Below are experts of layer 6 (counted from 0) of a mixture-of-experts language model. Rows are named router (the router's row for the expert), gate (a neuron's input weights, with its number), up (a neuron's input weights, with its number), down (a neuron's output weights, with its number) and show model dimensions 256-383. Each number is 200 + 40 x the weight over its row's rms, rounded and kept within 0 to 999.
Before each expert's rows: a language model's description of what the expert responds to; "mostly gets" lists some tokens that are sent to it at least half of the time. This comes from a sample of Wikipedia text that the model never trained on.

# expert 40
Slavic names, research nouns
mostly gets: " based", " research", " small", " data", " number", " list"
router,175,228,167,132,201,170,235,209,168,157,215,220,203,191,177,215,150,191,268,144,210,180,265,219,226,223,301,228,202,125,203,216,179,189,145,218,217,203,138,132,170,189,225,148,197,222,191,129,228,170,183,255,181,187,206,169,244,133,222,172,184,145,134,227,265,157,200,223,191,249,146,156,248,184,274,239,199,218,115,138,175,207,242,276,220,200,143,161,212,169,212,259,185,184,172,240,171,170,162,271,171,170,266,243,161,247,203,136,221,201,127,208,224,164,157,172,232,231,199,221,227,282,169,232,215,159,175,192
gate0,165,244,180,217,181,203,154,254,275,236,164,183,238,219,221,280,129,223,179,245,200,275,178,174,252,185,268,222,163,168,268,196,185,209,202,225,199,156,226,138,198,286,167,178,204,207,207,248,205,182,296,215,234,150,142,229,202,227,258,183,230,173,185,159,214,161,310,203,243,169,172,282,259,219,208,239,197,277,166,190,288,203,251,223,224,166,149,182,203,194,184,185,287,239,182,148,173,188,230,229,179,98,267,181,200,150,243,244,186,162,187,206,256,245,168,213,199,243,242,195,211,167,152,201,286,130,229,141
up0,163,221,216,181,178,173,253,234,154,229,176,222,210,136,260,249,198,271,202,218,200,216,171,184,164,316,159,168,184,215,197,169,198,272,153,191,135,198,143,181,250,255,269,184,227,205,110,216,269,158,254,129,166,195,163,179,200,183,198,241,242,139,175,228,218,238,282,187,242,134,218,207,246,188,216,136,175,221,229,195,170,195,206,210,192,110,221,214,247,199,194,182,209,189,222,180,197,166,123,185,243,205,247,254,180,226,210,233,226,195,158,232,151,174,174,222,130,198,230,258,234,179,161,181,231,168,162,205
down0,139,251,207,259,224,226,143,161,239,193,223,230,130,220,236,220,174,146,234,190,225,255,231,187,204,151,217,240,175,217,235,262,166,227,239,168,205,168,206,283,169,185,161,224,175,281,226,203,216,151,199,239,106,187,304,188,229,167,215,200,148,157,257,179,259,177,175,233,201,203,167,133,232,205,152,234,306,164,176,171,208,187,245,138,160,274,175,201,170,196,138,215,209,217,232,181,247,262,253,244,206,189,204,251,220,189,227,150,226,174,285,151,214,238,153,199,286,252,228,178,189,106,193,202,201,250,205,156

# expert 21
Table pipes, inner fragments
mostly gets: " involved", "Early", " Animalia", "present", " Arthropoda", "See"
router,187,227,200,210,204,140,203,238,144,141,182,227,202,220,157,219,197,138,226,139,225,234,213,201,279,142,189,177,213,166,214,160,233,176,112,201,209,238,166,195,155,156,152,200,250,236,199,202,233,239,258,180,216,156,187,150,207,159,210,215,184,152,185,201,228,191,162,182,206,278,222,176,257,183,227,222,179,149,206,252,200,223,268,194,110,245,107,237,259,162,160,197,213,221,224,180,183,210,247,140,213,193,205,252,194,171,203,229,250,219,158,267,147,173,162,244,165,191,139,179,261,211,212,221,175,193,149,271
gate1,225,141,186,215,124,182,261,218,129,230,128,179,233,265,216,200,202,242,127,157,242,161,175,181,175,213,202,74,160,206,293,231,161,199,236,164,224,199,257,126,218,161,212,187,187,171,207,202,154,252,193,151,199,132,113,218,217,270,117,247,251,218,281,222,206,189,164,287,166,206,183,204,189,181,265,196,251,234,227,211,205,121,214,213,257,229,215,186,183,276,198,238,206,205,189,214,116,157,179,225,93,193,220,178,247,179,240,264,150,200,247,239,211,156,204,156,206,143,215,191,152,179,163,215,140,199,197,217
up1,147,210,241,220,182,155,174,155,277,181,203,126,246,219,225,182,181,152,206,180,211,137,147,196,181,254,148,244,230,255,264,206,170,160,194,161,192,147,183,113,154,220,154,201,180,143,217,191,211,212,250,257,203,264,217,218,250,246,200,106,204,210,154,189,217,186,224,173,246,211,227,220,209,183,197,204,266,203,199,263,221,198,217,270,210,244,167,171,256,214,135,130,223,169,221,211,191,222,173,156,212,211,198,173,90,248,238,220,210,163,175,257,185,203,212,125,192,200,336,135,213,243,201,157,214,85,188,223
down1,143,207,226,149,266,222,178,199,163,200,175,225,172,197,143,238,257,214,253,213,252,254,225,194,247,128,200,175,201,193,184,201,139,214,175,153,171,259,181,242,254,229,261,217,239,200,201,261,194,205,209,129,240,194,197,218,164,208,221,229,206,166,177,230,156,192,268,274,94,219,189,204,182,170,148,210,168,233,200,225,203,176,266,103,196,143,231,236,81,219,265,218,202,227,208,199,126,158,147,266,165,194,228,225,288,180,176,232,161,195,297,169,231,172,168,214,219,205,142,231,232,176,216,255,254,311,195,179

# expert 35
British lists with "and"
mostly gets: " until", " before", " £", " +", " Yorkshire", " Oxford"
router,146,275,148,184,201,242,155,224,173,168,173,182,128,181,181,136,202,154,202,194,206,264,234,243,239,202,214,210,235,259,243,157,193,165,220,230,239,227,135,208,132,162,169,258,253,201,180,192,264,136,253,246,223,232,181,141,278,239,212,180,144,198,203,194,189,207,154,220,212,133,229,162,205,188,195,189,183,166,119,253,272,235,235,212,220,175,179,184,273,169,169,223,260,241,167,196,184,204,185,237,159,183,272,216,200,200,168,151,153,208,231,222,222,157,156,196,256,172,140,167,192,176,167,137,221,110,139,167
gate0,193,205,123,197,197,231,180,223,245,275,198,172,167,203,249,293,219,262,165,266,183,278,152,158,228,134,222,281,177,238,128,149,275,202,200,216,193,127,196,191,219,253,196,139,242,205,223,253,227,261,274,186,233,221,184,197,193,230,204,198,248,203,176,197,170,260,265,197,231,124,212,222,290,190,172,178,191,239,144,215,221,165,270,194,235,188,191,184,197,184,147,165,181,212,232,174,140,277,157,185,216,192,264,187,195,188,261,264,175,220,177,144,226,239,183,120,199,314,223,159,234,199,202,177,202,175,218,186
up0,224,152,268,185,221,154,177,239,177,258,107,236,236,148,199,167,187,129,272,211,220,211,166,206,170,295,188,194,213,226,217,185,188,172,202,200,158,197,143,183,300,284,292,198,225,176,224,259,233,196,257,153,151,232,160,257,167,138,161,212,207,181,247,235,212,159,226,163,230,182,266,256,228,222,213,204,170,296,214,197,254,233,157,155,202,115,194,181,276,194,207,119,189,285,174,131,200,170,175,197,247,281,255,209,185,242,196,228,188,201,178,211,174,192,197,233,144,218,231,183,264,197,183,169,222,193,181,218
down0,101,205,188,206,185,215,149,162,251,213,138,205,235,229,227,246,214,169,209,185,227,242,238,261,212,190,225,232,165,160,189,176,168,184,228,190,198,171,240,209,179,187,172,295,128,256,241,185,131,143,191,194,139,198,280,157,138,185,233,196,189,265,231,247,241,159,214,254,144,185,133,173,241,202,239,227,231,192,215,179,181,185,182,117,212,196,194,241,154,164,92,195,252,221,154,169,267,276,217,252,153,120,169,192,263,174,255,200,164,128,271,188,205,193,190,228,240,185,164,196,141,120,141,226,178,209,256,185

# expert 1
Layout breaks, career stats
mostly gets: " served", " Total", " Starring", "disambiguation", " Conc", " Written"
router,206,281,121,173,244,147,270,220,218,221,177,241,236,205,161,209,209,134,316,114,146,212,209,104,207,158,269,298,184,177,197,184,191,217,197,216,235,246,157,201,159,173,168,138,216,224,140,187,164,169,218,248,222,181,213,158,195,116,317,131,164,206,220,134,172,217,189,188,165,152,194,175,212,198,207,274,165,217,212,286,255,264,201,150,221,212,137,192,209,142,192,243,216,243,175,168,196,184,180,170,191,187,236,233,275,190,189,144,202,175,220,200,200,181,198,196,200,226,147,177,214,247,249,232,236,155,151,219
gate0,172,237,141,234,187,201,195,177,218,265,148,160,251,237,179,317,182,191,175,218,137,262,170,195,274,201,214,272,237,234,170,214,272,176,254,235,189,205,201,175,229,259,171,129,189,198,148,210,215,218,242,185,223,165,203,212,212,215,196,240,271,205,175,176,205,189,293,186,239,167,224,236,218,198,209,200,180,205,163,175,261,247,238,219,216,184,133,186,213,203,188,131,212,140,150,224,156,283,201,239,238,169,233,144,219,190,187,175,170,215,178,144,222,173,141,207,230,275,210,199,152,199,262,226,220,195,214,155
up0,172,160,171,218,127,147,233,260,144,190,171,199,227,168,209,221,160,161,232,205,234,219,212,210,137,303,167,223,238,188,214,200,130,226,159,229,135,190,165,196,273,196,264,220,189,179,172,195,214,137,228,149,207,197,157,203,225,164,212,298,202,160,228,265,199,243,263,114,194,150,207,225,224,236,143,179,192,253,218,179,247,216,166,185,186,145,233,214,197,184,173,187,258,176,210,170,234,174,169,182,248,236,191,206,160,217,198,103,203,171,152,173,181,171,190,261,165,202,243,180,223,186,244,148,232,138,166,137
down0,126,171,172,212,217,156,202,175,213,137,212,185,228,198,267,314,142,194,161,250,199,215,163,178,207,138,164,263,233,255,240,220,168,160,236,235,233,175,268,183,173,183,151,294,136,236,202,240,152,152,219,182,200,144,256,185,225,207,216,187,165,167,173,180,212,193,190,253,191,187,205,122,193,206,219,186,215,187,226,202,183,253,220,146,186,228,179,202,200,206,232,231,210,167,192,131,184,235,215,249,196,205,95,197,225,110,234,200,280,140,259,165,209,230,166,156,251,196,210,180,181,153,172,287,225,167,227,164

# expert 6
Preposition in, copulas
mostly gets: "In", " In", " in", " throughout", " Bh", " during"
router,203,282,177,240,262,126,176,195,144,170,217,254,162,228,195,191,135,126,217,151,165,239,221,200,229,258,219,205,195,270,186,121,195,114,200,201,246,216,198,178,187,135,129,182,265,169,180,198,201,176,240,181,256,153,185,128,215,193,220,222,169,165,127,205,214,242,214,187,185,199,187,198,229,165,175,230,228,256,171,165,247,169,220,208,238,249,173,209,169,186,193,117,180,113,199,155,221,250,173,206,192,192,205,205,169,210,207,153,203,203,221,301,198,200,119,249,251,173,183,166,185,241,262,200,191,152,180,290
gate0,150,195,192,244,171,235,177,192,218,163,175,181,210,254,242,286,159,277,129,182,164,216,152,194,256,206,203,234,141,266,153,194,251,193,178,196,185,195,214,176,193,291,160,134,246,229,224,163,232,232,247,164,225,147,175,278,220,213,208,186,146,154,160,165,222,220,359,209,227,214,211,239,216,190,181,251,198,240,181,184,154,214,182,201,218,160,144,182,187,130,125,199,218,158,189,208,131,262,152,206,201,166,264,139,166,133,226,260,194,155,146,213,260,234,184,174,201,277,239,219,182,153,194,200,209,198,207,210
up0,199,216,215,170,181,221,176,242,122,197,190,223,140,182,216,240,162,217,280,230,197,188,175,184,115,272,181,168,176,245,179,172,238,183,198,152,169,184,113,193,199,264,296,201,176,196,162,180,243,177,261,135,157,211,138,203,205,186,210,248,214,192,247,213,211,197,231,189,225,162,163,223,218,208,201,156,180,273,156,221,257,205,154,215,218,120,223,195,187,258,189,169,220,278,214,147,200,129,199,208,239,240,179,265,186,259,159,179,220,204,165,168,96,199,210,225,199,212,240,218,218,155,169,207,217,213,201,160
down0,114,223,223,252,202,186,160,176,256,192,200,192,189,234,244,340,151,173,164,149,186,223,188,190,203,152,203,255,187,220,223,271,164,158,260,264,195,198,232,293,111,215,161,233,156,229,230,242,163,151,214,213,198,187,268,122,185,195,169,145,171,174,233,125,227,154,218,239,276,240,169,166,192,210,150,234,238,186,201,232,198,136,232,166,177,267,160,234,215,169,165,293,192,184,183,167,219,233,212,247,170,182,169,165,237,173,194,184,182,203,259,211,187,231,164,192,212,218,184,157,189,153,231,196,207,155,248,202

# expert 16
Hyphens, Japanese/Chinese names
mostly gets: "ō", " Fu", " Tokyo", " Zh", " Yang", " Ts"
router,204,277,134,170,207,156,206,226,164,208,266,228,178,186,194,138,203,187,232,149,223,212,265,185,276,222,213,235,291,211,189,177,202,138,192,227,167,283,220,236,153,188,156,250,164,218,223,122,164,110,145,185,204,198,218,149,184,140,187,157,257,172,181,179,289,193,233,239,121,152,206,177,245,251,273,204,175,160,223,213,222,216,252,249,209,287,193,156,268,185,116,117,188,180,188,154,200,214,159,172,162,182,312,250,202,196,208,158,228,193,171,223,235,222,125,188,228,228,173,189,215,266,161,184,305,205,194,253
gate0,174,242,159,200,161,155,160,222,270,262,152,187,235,221,228,261,135,161,195,227,165,200,137,216,275,256,200,243,236,209,197,206,276,174,204,250,165,188,170,195,249,267,156,157,223,236,167,208,267,220,277,175,199,90,172,247,179,202,190,171,252,198,179,183,191,273,258,192,198,145,223,253,227,204,227,260,202,239,160,190,184,171,219,126,228,214,180,173,227,198,140,182,185,206,211,166,94,239,199,182,216,217,242,153,247,206,254,269,172,183,179,155,273,161,159,144,229,188,243,181,177,272,171,235,216,203,229,183
up0,185,224,227,172,127,177,248,298,147,207,184,217,215,174,209,189,234,248,227,171,217,263,242,149,112,237,129,143,142,202,190,164,176,216,151,218,188,175,94,148,233,271,286,213,214,223,206,206,230,220,261,171,168,255,153,192,199,238,195,216,219,168,249,294,188,175,249,201,152,188,198,286,242,228,176,175,122,272,188,219,217,256,100,169,155,148,221,241,165,285,258,195,207,191,193,224,215,157,180,196,174,249,201,215,182,233,166,179,204,179,144,239,144,208,184,226,126,226,246,197,196,162,218,181,233,169,158,205
down0,150,208,254,193,229,216,215,168,224,203,203,223,232,245,177,289,162,166,230,180,204,167,169,249,225,223,161,204,199,197,252,222,174,240,235,254,179,213,223,240,109,244,217,174,182,249,149,226,189,209,127,238,196,225,222,85,194,171,238,160,200,165,234,154,225,172,229,203,241,220,161,129,184,212,216,211,276,216,207,238,182,270,238,124,267,181,113,183,206,198,256,229,222,168,195,142,290,326,235,168,137,189,124,201,224,239,221,183,203,130,219,182,222,178,236,177,253,231,139,156,209,151,196,220,253,129,219,210

# expert 37
Of, -tion pieces
mostly gets: " JPL", " MPC", " Animalia", " comp", " ac", " en"
router,191,200,173,176,229,206,183,185,257,215,184,231,215,170,152,240,203,182,198,192,171,229,311,252,263,172,285,154,215,191,236,187,173,138,106,154,162,169,129,183,132,208,170,180,242,275,149,178,183,171,228,233,159,161,178,120,221,155,188,146,216,207,214,204,209,150,198,275,177,213,182,154,198,157,270,151,137,175,173,161,156,191,304,191,211,192,108,188,196,137,147,272,184,184,283,193,172,196,168,172,133,227,256,248,166,155,195,163,189,193,213,190,261,200,180,186,193,220,197,160,297,263,231,197,159,181,151,210
gate1,248,155,191,208,180,234,235,204,228,212,172,165,311,186,159,203,202,203,116,227,212,236,167,185,197,207,250,120,151,144,278,243,138,214,159,175,196,177,224,152,192,236,153,167,210,114,176,176,201,234,179,150,267,99,187,265,179,269,217,217,210,236,302,219,184,214,171,211,183,155,191,232,157,195,242,221,237,223,220,205,139,106,176,164,240,218,203,209,133,208,178,232,178,169,189,205,133,142,215,236,153,127,177,182,227,201,215,248,185,208,230,218,179,249,220,135,263,177,172,236,91,222,125,199,161,240,249,198
up1,196,155,221,237,151,143,205,167,272,237,179,112,264,249,211,121,184,148,151,136,240,194,260,103,169,258,180,234,218,201,247,156,150,146,176,155,200,134,218,129,162,236,173,221,124,168,166,192,186,208,205,262,181,205,212,143,232,197,176,139,180,197,151,186,173,216,244,200,260,234,238,237,221,169,177,141,218,217,145,204,217,252,201,234,204,224,153,232,175,224,194,164,165,210,180,231,194,233,216,177,191,241,218,219,156,228,209,137,205,194,152,212,125,214,202,166,213,118,273,155,190,191,232,177,192,129,196,198
down1,149,240,130,190,210,266,216,175,233,192,198,197,185,159,156,272,231,188,203,249,227,212,154,220,210,194,160,191,240,196,153,218,175,201,143,229,167,284,171,198,231,192,216,214,218,223,180,221,208,169,184,120,237,207,136,201,170,181,188,251,196,164,209,218,179,136,166,261,204,206,207,207,139,201,129,219,192,202,234,264,217,165,220,176,218,220,195,234,119,153,228,253,169,188,216,201,189,112,162,254,220,269,248,232,257,191,204,229,194,207,216,178,183,219,203,225,183,249,169,303,216,189,151,216,212,225,153,145

# expert 31
Verb stems, directional to
mostly gets: "Mar", " fle", "Se", " escape", " into", " direct"
router,197,247,142,222,216,243,197,187,263,257,207,230,125,168,145,186,89,228,196,216,123,264,232,156,237,201,194,216,209,151,260,85,178,214,216,205,171,277,202,155,212,139,234,179,228,203,151,224,213,139,251,183,172,154,258,141,270,198,255,151,218,198,245,190,193,192,221,219,133,211,184,222,229,232,223,181,232,206,185,226,213,189,243,246,137,184,169,202,222,161,231,206,259,161,235,150,122,237,107,203,237,207,274,254,116,160,186,163,275,206,166,189,266,215,102,197,230,148,200,182,264,226,244,151,256,156,210,224
gate1,248,144,147,151,103,266,249,242,227,240,128,125,251,224,154,213,195,172,162,227,209,220,163,187,147,200,216,70,153,171,247,174,161,262,176,267,263,171,262,147,230,200,194,170,236,196,173,213,168,224,205,164,236,134,204,214,214,209,180,194,173,222,254,164,210,191,226,237,178,172,186,228,184,204,232,212,218,235,209,169,200,138,160,250,255,273,223,238,178,224,215,232,198,245,161,194,168,171,214,221,128,182,167,194,233,222,176,195,172,236,164,204,244,235,198,195,169,212,233,256,168,180,165,218,181,193,195,218
up1,203,143,167,160,162,162,147,201,220,201,204,172,216,255,229,141,145,166,177,158,248,160,229,176,232,240,105,228,201,177,195,203,171,205,150,150,204,197,138,91,182,243,148,217,184,154,166,142,146,211,208,289,190,242,227,220,231,225,194,137,206,197,140,173,170,81,203,197,218,182,265,209,237,198,228,188,231,246,205,194,227,154,222,235,237,250,132,159,242,191,158,208,153,188,186,225,171,268,172,185,225,240,117,189,156,210,210,190,230,121,165,197,234,189,190,143,203,185,244,157,185,212,175,173,199,134,162,162
down1,120,221,193,188,269,202,197,198,262,186,204,223,222,178,198,197,186,182,230,293,201,199,219,280,206,146,216,201,155,190,195,154,208,200,181,227,224,210,200,221,234,187,205,187,218,221,203,195,178,198,221,75,235,189,171,190,171,203,194,235,204,200,290,240,201,203,235,216,226,262,171,195,226,149,132,223,162,222,202,239,192,121,266,143,268,221,187,234,153,163,241,210,190,151,208,210,196,123,224,268,118,168,231,157,293,246,160,178,172,206,184,228,255,225,155,265,230,204,200,227,220,197,189,279,241,321,196,200

# expert 34
Verb endings, particles
mostly gets: " moved", " returned", " changed", " replaced", " appointed", " worked"
router,127,273,181,197,220,247,181,177,181,197,163,206,141,261,146,211,210,157,190,215,205,205,207,175,233,134,254,194,245,198,272,225,204,179,206,177,163,289,190,258,170,200,217,195,228,213,159,151,220,130,204,248,269,165,237,135,188,167,282,189,224,140,152,217,241,196,203,245,165,221,135,203,280,219,216,251,108,182,173,285,239,259,212,222,156,228,179,218,211,233,176,177,217,155,194,155,171,252,224,237,215,205,231,225,173,282,215,186,262,152,189,203,151,243,157,249,175,247,188,158,182,199,257,245,270,211,189,212
gate1,280,106,190,169,138,241,265,238,276,242,191,132,293,208,134,215,197,205,186,215,235,196,159,170,173,140,158,143,124,170,257,210,156,201,158,275,241,147,238,238,219,213,187,194,200,200,175,172,147,270,157,179,222,144,186,237,186,273,212,245,198,232,223,197,100,173,176,230,175,223,200,260,204,125,214,172,240,197,194,207,210,163,182,229,238,179,213,228,202,290,248,240,179,192,223,210,234,130,188,169,124,176,225,151,220,216,232,248,154,246,178,203,210,185,210,174,259,259,193,221,170,181,168,257,163,157,193,203
up1,160,142,200,207,202,164,152,230,234,178,204,151,227,253,167,182,176,166,161,166,235,135,218,188,184,212,186,190,283,228,219,158,194,182,197,97,178,122,131,121,133,255,203,228,170,145,195,193,187,208,200,216,169,251,200,204,191,180,234,182,170,173,130,220,169,193,203,152,251,231,219,185,231,153,201,172,224,198,210,226,242,222,222,239,216,161,155,183,232,213,147,206,160,191,226,275,175,168,259,177,211,232,194,175,127,228,220,154,217,159,136,198,179,170,223,160,182,158,288,231,197,231,165,164,153,168,139,227
down1,165,173,166,164,222,249,231,142,225,169,168,203,238,191,222,211,279,209,179,223,175,211,224,210,183,177,187,142,195,174,131,234,202,261,206,230,213,228,203,210,262,224,244,169,249,176,171,226,285,158,210,99,216,179,189,172,199,200,185,205,206,196,191,194,195,194,204,273,189,189,194,227,176,120,138,181,260,177,187,206,212,189,237,191,190,182,260,243,170,140,200,201,214,249,238,174,168,166,213,268,157,176,140,277,264,188,177,181,186,236,221,186,178,197,171,257,196,266,156,216,225,177,175,249,218,248,204,223

# expert 27
Germanic names, surname commas
mostly gets: " Sch", " von", " Ing", " sch", "berg", "isch"
router,225,258,132,210,235,181,169,247,207,140,199,275,211,214,203,215,183,140,192,148,198,179,258,208,268,259,307,232,202,241,253,188,248,135,197,184,212,169,233,145,189,112,277,146,231,174,156,243,221,159,168,146,181,178,227,143,216,140,211,112,249,134,155,195,255,212,219,210,173,234,166,235,240,291,215,157,140,168,190,239,198,300,240,179,158,180,185,218,215,162,249,171,193,130,136,162,156,156,182,216,164,213,188,202,122,217,172,115,223,237,206,217,207,205,147,216,181,179,150,177,269,233,167,210,212,182,89,228
gate0,142,263,164,268,193,174,183,161,266,212,160,137,208,225,194,321,158,192,119,241,223,231,171,105,261,218,216,235,184,217,178,213,275,184,228,228,179,158,228,173,195,267,138,205,173,182,186,227,230,199,277,129,187,150,173,220,177,242,220,185,237,189,212,191,188,221,228,168,264,178,177,230,219,206,180,236,229,228,174,227,203,212,219,169,212,162,137,180,237,195,184,162,164,260,178,191,162,203,255,194,199,208,269,190,223,176,190,232,180,166,172,96,255,278,187,244,189,286,220,265,189,260,250,217,161,196,243,181
up0,177,245,192,216,154,206,191,226,138,242,176,196,202,128,178,122,178,233,197,175,162,162,162,143,141,280,184,134,143,196,164,247,182,264,171,226,141,172,185,163,272,243,244,216,205,189,204,208,212,223,245,147,219,236,148,178,211,127,247,247,169,206,217,273,209,190,263,228,164,147,213,251,229,272,197,162,173,202,149,213,232,247,141,209,213,156,233,178,165,228,168,183,192,230,204,152,196,143,205,221,246,186,151,222,177,292,180,185,206,163,195,200,200,192,212,229,138,254,210,196,249,179,191,225,155,221,166,224
down0,108,222,229,202,222,148,140,139,214,191,208,167,227,217,250,265,145,201,184,137,218,183,220,207,216,206,243,229,177,181,272,174,213,181,236,229,259,213,214,318,146,235,120,186,147,220,170,191,211,164,200,200,197,199,232,189,133,200,138,183,197,151,175,164,276,147,122,250,209,164,112,172,179,175,113,262,269,210,188,200,186,150,248,72,173,234,183,202,170,189,151,250,241,146,185,150,208,219,257,197,152,260,136,158,204,168,202,118,216,250,241,219,241,227,163,168,180,260,149,130,189,126,223,200,209,174,272,172

# expert 13
Mid-word syllable pieces
mostly gets: "ici", " Phylum", "cc", "pre", " pract", "pro"
router,175,291,164,194,186,186,201,188,243,201,165,173,207,231,204,200,167,187,264,231,141,206,169,192,292,191,199,219,193,195,213,202,162,197,231,178,235,280,108,194,161,197,182,161,198,185,167,245,205,265,250,263,236,187,282,193,215,89,217,198,228,214,178,204,185,271,188,260,202,257,177,225,317,229,210,206,95,215,203,212,239,226,266,216,150,213,136,166,215,180,230,272,268,214,209,234,78,270,111,272,182,207,215,279,209,245,216,140,261,193,176,233,211,199,95,222,287,159,214,210,181,177,234,271,205,123,218,168
gate1,193,134,211,124,116,220,248,161,201,238,216,237,259,251,213,163,212,163,204,198,230,130,166,228,207,232,179,110,124,166,305,204,233,253,224,224,194,194,212,138,223,242,220,228,221,187,200,261,192,234,237,132,240,59,211,205,170,236,219,258,222,211,285,135,121,203,216,222,195,185,190,238,193,204,239,258,175,136,204,196,202,135,168,214,253,232,218,186,175,260,277,223,207,245,181,179,161,194,210,195,138,176,190,194,207,246,242,213,203,223,228,187,178,167,163,175,212,178,203,179,175,153,119,241,128,209,203,204
up1,155,218,214,225,176,98,111,211,249,204,189,124,228,236,218,138,200,202,232,169,188,149,174,192,192,199,182,240,214,208,273,186,208,143,152,126,198,144,182,156,142,225,130,197,175,144,193,141,193,163,221,261,158,207,178,188,199,243,238,137,242,257,110,195,189,180,242,154,218,259,244,189,225,132,306,206,214,242,195,239,150,218,241,246,200,232,189,203,213,263,151,219,190,209,224,261,209,238,214,193,177,286,176,176,107,265,182,195,227,144,179,170,152,183,202,163,161,145,286,167,190,215,252,164,208,175,176,219
down1,145,234,174,166,270,190,243,170,141,107,131,186,174,160,238,202,224,200,165,265,197,307,213,215,229,151,239,127,259,147,201,188,219,181,184,177,167,235,202,229,210,210,241,206,304,195,194,188,189,168,192,125,233,167,237,184,215,184,246,181,206,201,235,205,188,173,224,242,200,182,164,251,216,165,115,178,193,153,183,178,190,193,243,161,280,194,154,283,145,215,288,252,227,211,221,187,187,183,157,260,182,183,209,227,249,180,209,233,197,222,239,211,260,214,150,224,217,220,122,262,222,170,216,240,220,331,248,167

# expert 46
Mid-word Latinate syllables
mostly gets: " rest", " ext", " det", " colon", " inf", " ret"
router,241,310,149,169,221,184,238,186,168,222,245,261,211,245,92,218,208,175,243,233,153,218,255,191,269,165,243,211,215,163,244,116,171,185,143,147,195,214,244,182,153,118,148,147,216,167,169,200,188,201,170,302,130,157,143,155,251,144,225,173,173,190,208,199,229,265,188,183,291,203,194,156,299,190,196,233,173,206,195,183,209,205,241,212,153,187,178,197,211,179,182,264,211,205,173,188,212,249,138,244,178,164,184,243,115,206,174,165,232,221,237,282,210,237,194,195,168,189,205,175,244,160,183,151,156,164,187,190
gate1,259,178,198,179,162,176,197,186,243,206,221,216,257,197,223,143,221,201,142,195,190,196,218,156,195,200,174,146,144,233,259,222,157,208,168,193,244,192,249,162,179,196,194,170,222,150,223,229,141,230,221,177,224,131,179,229,171,266,211,214,237,204,226,155,106,191,202,215,212,184,216,170,238,123,292,204,212,216,241,228,148,170,149,146,245,251,231,220,195,256,202,249,223,154,171,255,191,176,183,227,96,154,213,181,212,197,225,241,177,172,235,208,223,172,244,120,209,190,268,223,162,144,161,174,115,228,203,206
up1,172,201,229,231,232,120,139,175,255,166,196,134,221,224,208,162,158,191,136,133,211,114,221,170,194,253,166,235,272,217,248,202,221,149,185,149,188,191,143,99,135,217,132,248,110,170,202,187,160,225,232,263,201,165,166,209,216,197,226,199,197,259,173,197,174,199,239,168,259,271,237,194,190,211,199,215,241,233,166,205,197,186,246,226,230,185,141,206,195,246,166,154,165,262,179,206,170,256,242,123,224,235,158,202,128,195,226,218,195,110,168,192,137,217,260,153,213,213,285,169,145,213,236,190,176,136,219,188
down1,169,229,173,277,158,210,191,201,206,176,173,280,195,184,180,221,244,195,202,201,218,234,241,210,208,80,210,232,237,203,173,192,193,227,189,182,165,251,171,230,241,241,256,247,254,174,183,200,229,159,210,158,260,238,212,202,188,202,232,210,225,233,220,236,175,207,217,281,138,225,149,203,209,135,150,207,162,200,189,175,207,203,164,231,242,202,170,210,156,181,234,212,196,228,220,236,177,150,123,282,193,151,269,244,258,170,168,185,152,191,242,199,203,173,172,227,177,244,160,231,179,196,209,207,215,235,244,182